Experts of a small language model.
Size: width 384, vocabulary 8192, 42.2M parameters.
Training: a variant of Muon for the experts, 374M tokens, 6441 steps.
Below are experts of layer 4 (counted from 0) of a mixture-of-experts language model. Rows are named router (the router's row for the expert), up (a neuron's input weights, with its number), down (a neuron's output weights, with its number) and show model dimensions 128-255. Each number is 500 + 50 x the weight over its row's rms, rounded and kept within 0 to 999. Numbers have three digits each.
After each expert's rows: "gets" lists some tokens that make up at least twice as much of what it gets as of all text. This comes from a sample of Wikipedia text that the model never trained on. Tokens count by the router's weight.

# expert 29
router:503599477529421492444506486575501539626516498500427490506547463589510524518552474563468483533430588504480479475531487571528527523549476496559496538487566467607470485533470498535533581455496530526495531599463428467504449592490531423464504407500512421527485597494456471513591544467500495440508405534422433487538514523370546498506516482439539454518517492531480424545351501479535588437504
up6:553435596587525472584453492553606557519496523560554444496399497549491482481483591538432477442531656534477555469516350443571498517589564541454481438585601541516562525450457529592598515462613403499567526483467484473539544353567537525533502542546401439527527573425498524554443533497516532475551485526525493467592496438427519512466468498401530480502450508527425520520378453532461498424504
down6:529453429497556562531492507598476567563481444633537510494506432481500506551458470497486364592442596444495563472478438487482528521534465560481511497488570523455544498520441465620534493473466525517531478507430460407493402503487512463445492476526476504515562559459497370461465620500529614457438533510513467504519438544486459493437563608565468492492490434526489513503440471491532425525413
gets: "|", "%", " 0", ":", " 1", " 3"

# expert 22
router:538512499483475507498559489496543445505545513480568551556516572510521454473550471498523482420506392547491533465540530452504568575509522502445478485447488543456427455509426610477542456455497434481564516471509439437311476541477440566413517453457533493513518459464444459558381531422487519657614428505518483491508476517437530472504556472485488449537493573355435412442534556399503452534512
up5:559535498516497460501537504469452557583448493514598517485505547584602526514468546539539587402512451425505493450459524527516451463477521481472549346428596438540526472554521458541408538431511424530478532572482533520445419505531465555485475479466461541545479495534401497485526449555508432522483469562519469547545541443499494559504540478475436512594525537430527456508541474473461435575554
down5:460534534491509585538538502527581444551425461474492506547546523530461475352645526424439591409553551496517551490483590461528469505515553528556495423451511506418440536526531489501475536524582587511493495480468468555549457577573519510492471492601484448469505431541495487509538595382615504468464547511540494557484480496443500458429527568451407551479510470499379472529535509513517442494528
gets: " the", " of", " in", " to", " a", " for"

# expert 20
router:563454470537467560436466481474580492504528518484540574518570434493524468491541466390518550539495464576461557428378455454485536514491565486443461550445533509600505521452467434502492495532513474377612629483552486552430482567561503556520484464515512485490437544499361496559469573410562564450624358451548509483555512559461475538528565466598527537452472532564506525477413544509508411506485
up5:478494482462476562526575447509508512473519442513501504536450472457563447588510456493475457471472549475482470638497479441509499537469532529508517544527460474515572540530556497525478540476465429438468469542594488469570479580516472472413518470520471532499482571468461551475550578566480489416511497493607470527560502542427486428446516375487482560444432440554540553573499539443462575501452
down5:533493519493581410524502459551616449465473405522465424612511439473508417526574447331475475606556448498583482522495454534580568498484588485477504517571493502572530475464433415484519479517465486483546436431602506532596463530459500428456489456554578536563476450604563530499570601499507470477468445548589546471563502421497466449500494388459458589325504479522525577517523452425494557447566
gets: " and", " to", " was", " is", " as", " that"

# expert 11
router:523453546495602517439530515530428447494423493629601492541484518434511437433593559502477535492498421528513476545549479409628565509481548526553581499489493534443490516540525467427462481421562524478488462556447537457496455534557454517440455490486477553568558588515462486447550557526529484617398467555492495515607558463491500433498474501548532534490584470602594408570551505436469444486492
up3:474545600571440487454433505403630500520537398540531452502435517547498526488521542466485450488520511606499366577518468504481573496437593481467417401503522498427505518485542473486462451529505485435516513446476509487515450542507435580535505499514475415522495508527496497346401456482460549573559533455569571451578500570523498419595525504568511583438505420487543509546454546479539642448423
down3:516536506463422574443500491433553528587574558420528513451512479541475513494508563541499598428570475442505535459573501601564533496608461569537464526514487472441494546484573497549474496565457478474518451516458541436493444500413480506492585510521567438541490410603528434492492510510537611563500494528508504432523523597535549553582451448504496517493457544410476595538408517452503454512479
gets: ",", ")", " (", ";", " in", " ="

# expert 12
router:480428507441412563527469516463527446536488555515468415538506536500479466513528499481548480498515547539474554553481372465581540534530433527513540533486550506570478444581490604497487517510537509443516431610463523458493445534471496491506539573485477530454435455568540476517435615494532496590402441440566408526585490522591498498456481452568457495523582525422447479466519474534473532447524
up7:514451472447552587512619527482516566520530588518502544501557485476522475402469500443533502534526507444436520424553531526435543460582546512498517481530477564506465539534570467510545562528508418467530521465518473471497425469446545525561483515517590540454439514479555563517518505542455521485415488510502504536402463373512495528478487571488485452484441539430471528572470579618505368492540
down7:474476392581496410376511403474519563566510527565444513503544455506503412426525419519530388517508527482471422474519510595476528613515537571536458507429621502473540544570522492523616576417436479554424448539500533481468520483427550447526515470553526474424449496540506521516470452553502549506479546455413428523554538457495545526516497486500362453461470487493526395510466475517603499494504
gets: "s", "ing", " of", "al", "y", "ion"

# expert 26
router:600466464474632432430516501392460535429443477566467465544435434491496507537544597483516496544438565539510452475482492564484463554567548496538589443430450510474535478464450486497442568458541402448448453492459441467505518436498478416556506464494484506518575518560482473407477528410471522418468486549533528584403446533508493400418460515421521485537520480553390510488472479536547566487405
up3:507430508520566438496552487546457496543476433624485433430504502481520485376585457557540580558547474455533554494464527523444567414451523450581527495433538395501574458603498554488500496480476468387417469433483484506526445610481461439494553477544468506506537549566535504597523496490516480559486520547487485557479540432476482478579520465477610569514567523393490445483451508493483572488490
down3:419462473563504462544566531638464471427534498597468480464418588479425495503541508485433524520508479450540515526441609475571405359530585550509475566522512548444498518482462399433569451433518552538580464505474454529511485450598605571510544509525508439491488475496437552487475497429604495495644559482458565474493484537548575518548540485633537552492480542526447525515529508547517464515495
gets: "\n", ".", "\n\n", " (", "-", "="

# expert 10
router:519459437476486477463535505471489430439470449435539564543518523407497437582527417556564569493448446530474466488514514480519611556476509511503485478489536567488453442545512563405489470563446457465600578548484568465345494559434487574492480475515589556521455538520421492520484484453399589629603486468542505584590446401472544497438561540546475469595489497424409479469541489535561384480488
up5:525455496563489475446492482458445547499566475534486513508503517508412477479490576595551455561548571443518448514473501539493501436507479460480499505481602492554439493548472490486470517567596480458469492569454589516495420548480481498541504529532462526513510535467527512433430620507495540495407477585510471525545487455473462494542549454437390488508433417372414509501486530492468478460427
down5:552482479455496556445526484439451448485473481391514533501450398590531476466497550481532488494469543530499529586432376563580519483460530495534455503559406473384488518536523466526423474541449463503578453515488514498495487513502496499515568522484516562411422676457521475458459463540503574461416530588446563516486526431463468493483569555507518607582435503507502613541538474501510564566512
gets: " the", " of", " and", " in", " to", " a"

# expert 8
router:523491472519430512553442489482491559526466558505577493532450563531492457450528583405468567513511445503489522515572476491469486520505476546531482422571512484439518484537451607539516584525406549361522422568497500507495558584500455462485583562443488518471502477524563492542461570480561538562531444507607551441507512547387443502559486488451497430501551409485562362525412590463406453514431
up12:544483484445517497448493469447545541422475513488562509561527468587457495593448501557489595500536494447469492407495463568396495541452468488517542499536509524489521476544481560456530445481529531351476526591429501515497541436489465481498505562587578530373568515544587492431511502532516491508481505468559574478407483532455442541543398429436521487502460540463595362492422486459515503515532
down12:503512531512468516563527523478496504509520467506481591415446480511487524469566489462427426524482474488425421491531541533527478533495452454478469402541534510471544542558505466450489472494569410520475562541530506487472403593501481463439508352472494522363465479463483527446523423490504483419477545582509563481466444452503560490475465527480463506456448482451548559480483455433573580556527
gets: " |", " 0", ":", ".", " 1", " 2"

# expert 18
router:560551559469350476491506405575544515529544530576434609547473498439454473564556434503549431556541505517491514491501462422472489428539585532438596423498511450514502525520478477443541469512482402520578416466505499528443423481470503464461464544498560435477450469560498554541456611570557543442506431492424507568551480507428466535490499450465540520544573570475502524398490499488515523535542
up5:489534545517499455492427516535593571474546528509391529503525430471458418487556502590533548483524572566560520537513421491499573463517463554526473475578516572523404496486508531531420477467540367466480478504512486473414505586521455327563484454515545523514487430453584449515491527548538638453469543487433540490562490514490501495434530513509508529549492485548481459505445420490484560558542
down5:411527488518526476388441520435567512521469546475388580516523413491502555466523436459511588454513498510506490492574427412547529531508508443535483566495415511509470468427439548509462517563567510522525433494479544530492481488584487462450542593434427550501449452495565495520574571558524514490393473446475586526486570484503590446517584550455576468522501538442469472458599483380491466572631
gets: "\n", "-", "  ", "|", "°", "19"

# expert 23
router:420420441546444439511537433566524502484499481494487412550499480607569490500520494460551483540551445472477540523531500526468528497533426516557532504469602460442393482457470512520584500453437460388471456542492542393478546584451483500431520506538434517392522438537529496550514540524517574582528526418510559426482574466504513531513548462487440567539423525573511393530412499446473551470505
up12:584447466449560480457518577425445526532515518555437518457514523585522451483526565512470526528418459539550436493448528518531428561512549504446577492445472494522422547484452488536389549478410551424486526479554486574380450530584544583400530437602496507480472451490555414432545553557452371505478489542556493476544514501533612493430603498491480547516461481522478622436548465500525513503476
down12:478446556448515480541487598501482586486509443496514533461460432576542476498501546503574540534388476483424595473445481422568449427460604519516546549562414567496511543507511450544528482442567481516414644486506496493468519472462512475422494508603639512462464532573538387527424543451465470529526454575530495515487540490437503465450551422523501593503499618456473551446463500527495393393490
gets: " 1", " 2", "1", " 3", "2", " 0"

# expert 1
router:481517388513562542520561472529440494425564492538450376552540552550454512476529435463569517576504450411514533515516505524483430470470467460452593532449509559452499465522432496526500489490477405478489536571531493550429512500484436543448585435439446535452428452538507497464454476608527565588499458560623571534516535524491456499542582490444438592479442585600491464441423438475527572370602
up12:469454475486497520591535501476414511519534505502438543506540531454516467519473542553526441471546523368531516516510480400496512540494478517527460452467494443514487472509480440514459521549453531451519513567528447497482500538437539523492466465524491466577442417505547416486584448520535479547458463577519540494517627476472434453510537414564520617522504559545463521526494532485480519499544
down12:597520511440465550445579505443471468440480559467543481512526498467447404580438478433456533500611543437529429518524512420558496510574486552509510532511577467546488563453483458544526417529473484478429528413481462484516495483475435484497487401571436554472451478530491426472436501452496500441482536499506452438386444506544485474585643537535446487474512476551553562428513444499570550514507
gets: ".", "2", "3", "5", "0", "1"

# expert 21
router:518465510504563506417452560507472418510463508457412570527470413544459491463529602517457532412479535596486481469510542586455548486440483496466422492420500523499594578525499492610425471527420439415426486542423522654537527526493360470499490470527524511537527511499542500440574476496510491476491378409523441557481464536510561549474507642466531503552482527531555527455488520598601515463521
up2:495523509459547539427485480531446631533448490507539467518569409513496596521463522426537439579513507475521555460448507566503452539466513506551491343493495443490476447514512502499472538486538439544493479353534383473479483577493548512494515525481542453495456556539560452475523394529517545598416480505526534481483522489525538566376455569575462460454518555458455582507449404549518560433507
down2:493505509508576477486529429590466557513537455556576524415339492551482610494490541552450472498539436452470532545541469446532478534520418459525516523485397554541527429481475463441520511496437541521514551520550481462487429523576546493394629530525539437536439478499487438493468466473590465567436545627475478434483423532445534570449555460566561527495455574555458543541417497563494490460490
gets: " |", "-", "|", "–", ":", " ("

# expert 13
router:497522521521619497530568440490472501532469439540481451442461538358416439375613437383549477513563504536441504567431476452505480598519514544638513461518524607483515419467503428507381587512482487508520424590459484544422518493547414459457403572495485471492497472507415442424453544469512491508464454420509473557470578487490520401411524447468457522533532531481493514498505452497484574448493
up5:434351638423619482520535521533443449526498507477476488450520504473510451427576518552459564457503547516554609472489423479485528514520476441488552466427501480435438533440533474529493503516625559403492432547469516590438518382535529378534499454499519504483544537546517476474473566536479600498466541484490520484570501557670470532496503476585554415528479497500560547501509571545519532460487
down5:493410586476539545612470487612489444590450460397507624527433467534483521547603418490515465566422499498432441554526545474531445568554496445545426595454450469487453463440516552507299517508531503533531471503457503493511456611532388430451480545485599475503487554460545532526452509525498504521536484427437538563534520563518471480519422536510446536494427417521454428524563407410419540372505
gets: "=", "\n\n", ".", ")", "\"", " ="

# expert 24
router:526491547460426480443434435465573528475420551504488476545546404447553566520442430523472491474528498565478455423482441600474507554558529496533471431508597530535527508463472477510495572526478434482502550446414465588595525483461478578517482494575437494436558464484462529521494506509536461458518465467477428490476603600493485442497422465546571496458496473546531410458403530502477497438573
up6:493484524492512487424527407579481567525516442547476417635450570421496508491494482465540496494531488504539530565518423589488518455517495566421582318493544444509529426414579530476553493489525519581527410420521564484491568518494568569430505523497534493634573476531588579596507474468485411553493521488549453560529470554478487506495413525511527462479504556505482495518444511598519530451632
down6:488524492459548504534463507649391466570519513383547419456477506489490467483461516529435439444485500488543610508515549458572491450505462585461572488502536523509478492529490595484620445490467567525508514493518539487573532601479515436510480380575594483459422626526548543475496455547577578516437516413568601494535483498499490505481472563415460471501442510513511461520539463487527552502531
gets: "ed", "ing", "d", "s", "ted", " used"

# expert 19
router:510556492546528524482508477506550614514504524485516485524444531506392553456373493408541459393489464524445613502418521497429521520428616532423490453533469468487522490535503479519475371576526516410399537434541543551444438467521502494508508537487423560624453477508560541569502450492573542484491471504490560615497441482457437581497499607493478519547595543380576556535441478554486498488554
up5:443464541486519505511539495393555402485588566505560460556498414525562372455475486494487538488508509372410465514504500464553474511533484472491473451510527453515509538429469451497505517498570515449492512447543471477484517448464534542517555416466364576546439431505585514474488552503533542466576432615484527557505477561491480520457456611476472437576574426446532528469526468416578437461522
down5:401509583554511530537430485578469574467485563456451397539518424480597476496502537450505569539429448563456434492450526421579470479475539476525513500450437451547562456431512570470495494510475467501436438447415427510526529566480453448513487463511515518550537523470518508444470541465527522548463449490524577525479495480522556531492425560436497586568448535454422613527545446388459499525475
gets: " |", "|", "\n", "=", "  ", ";"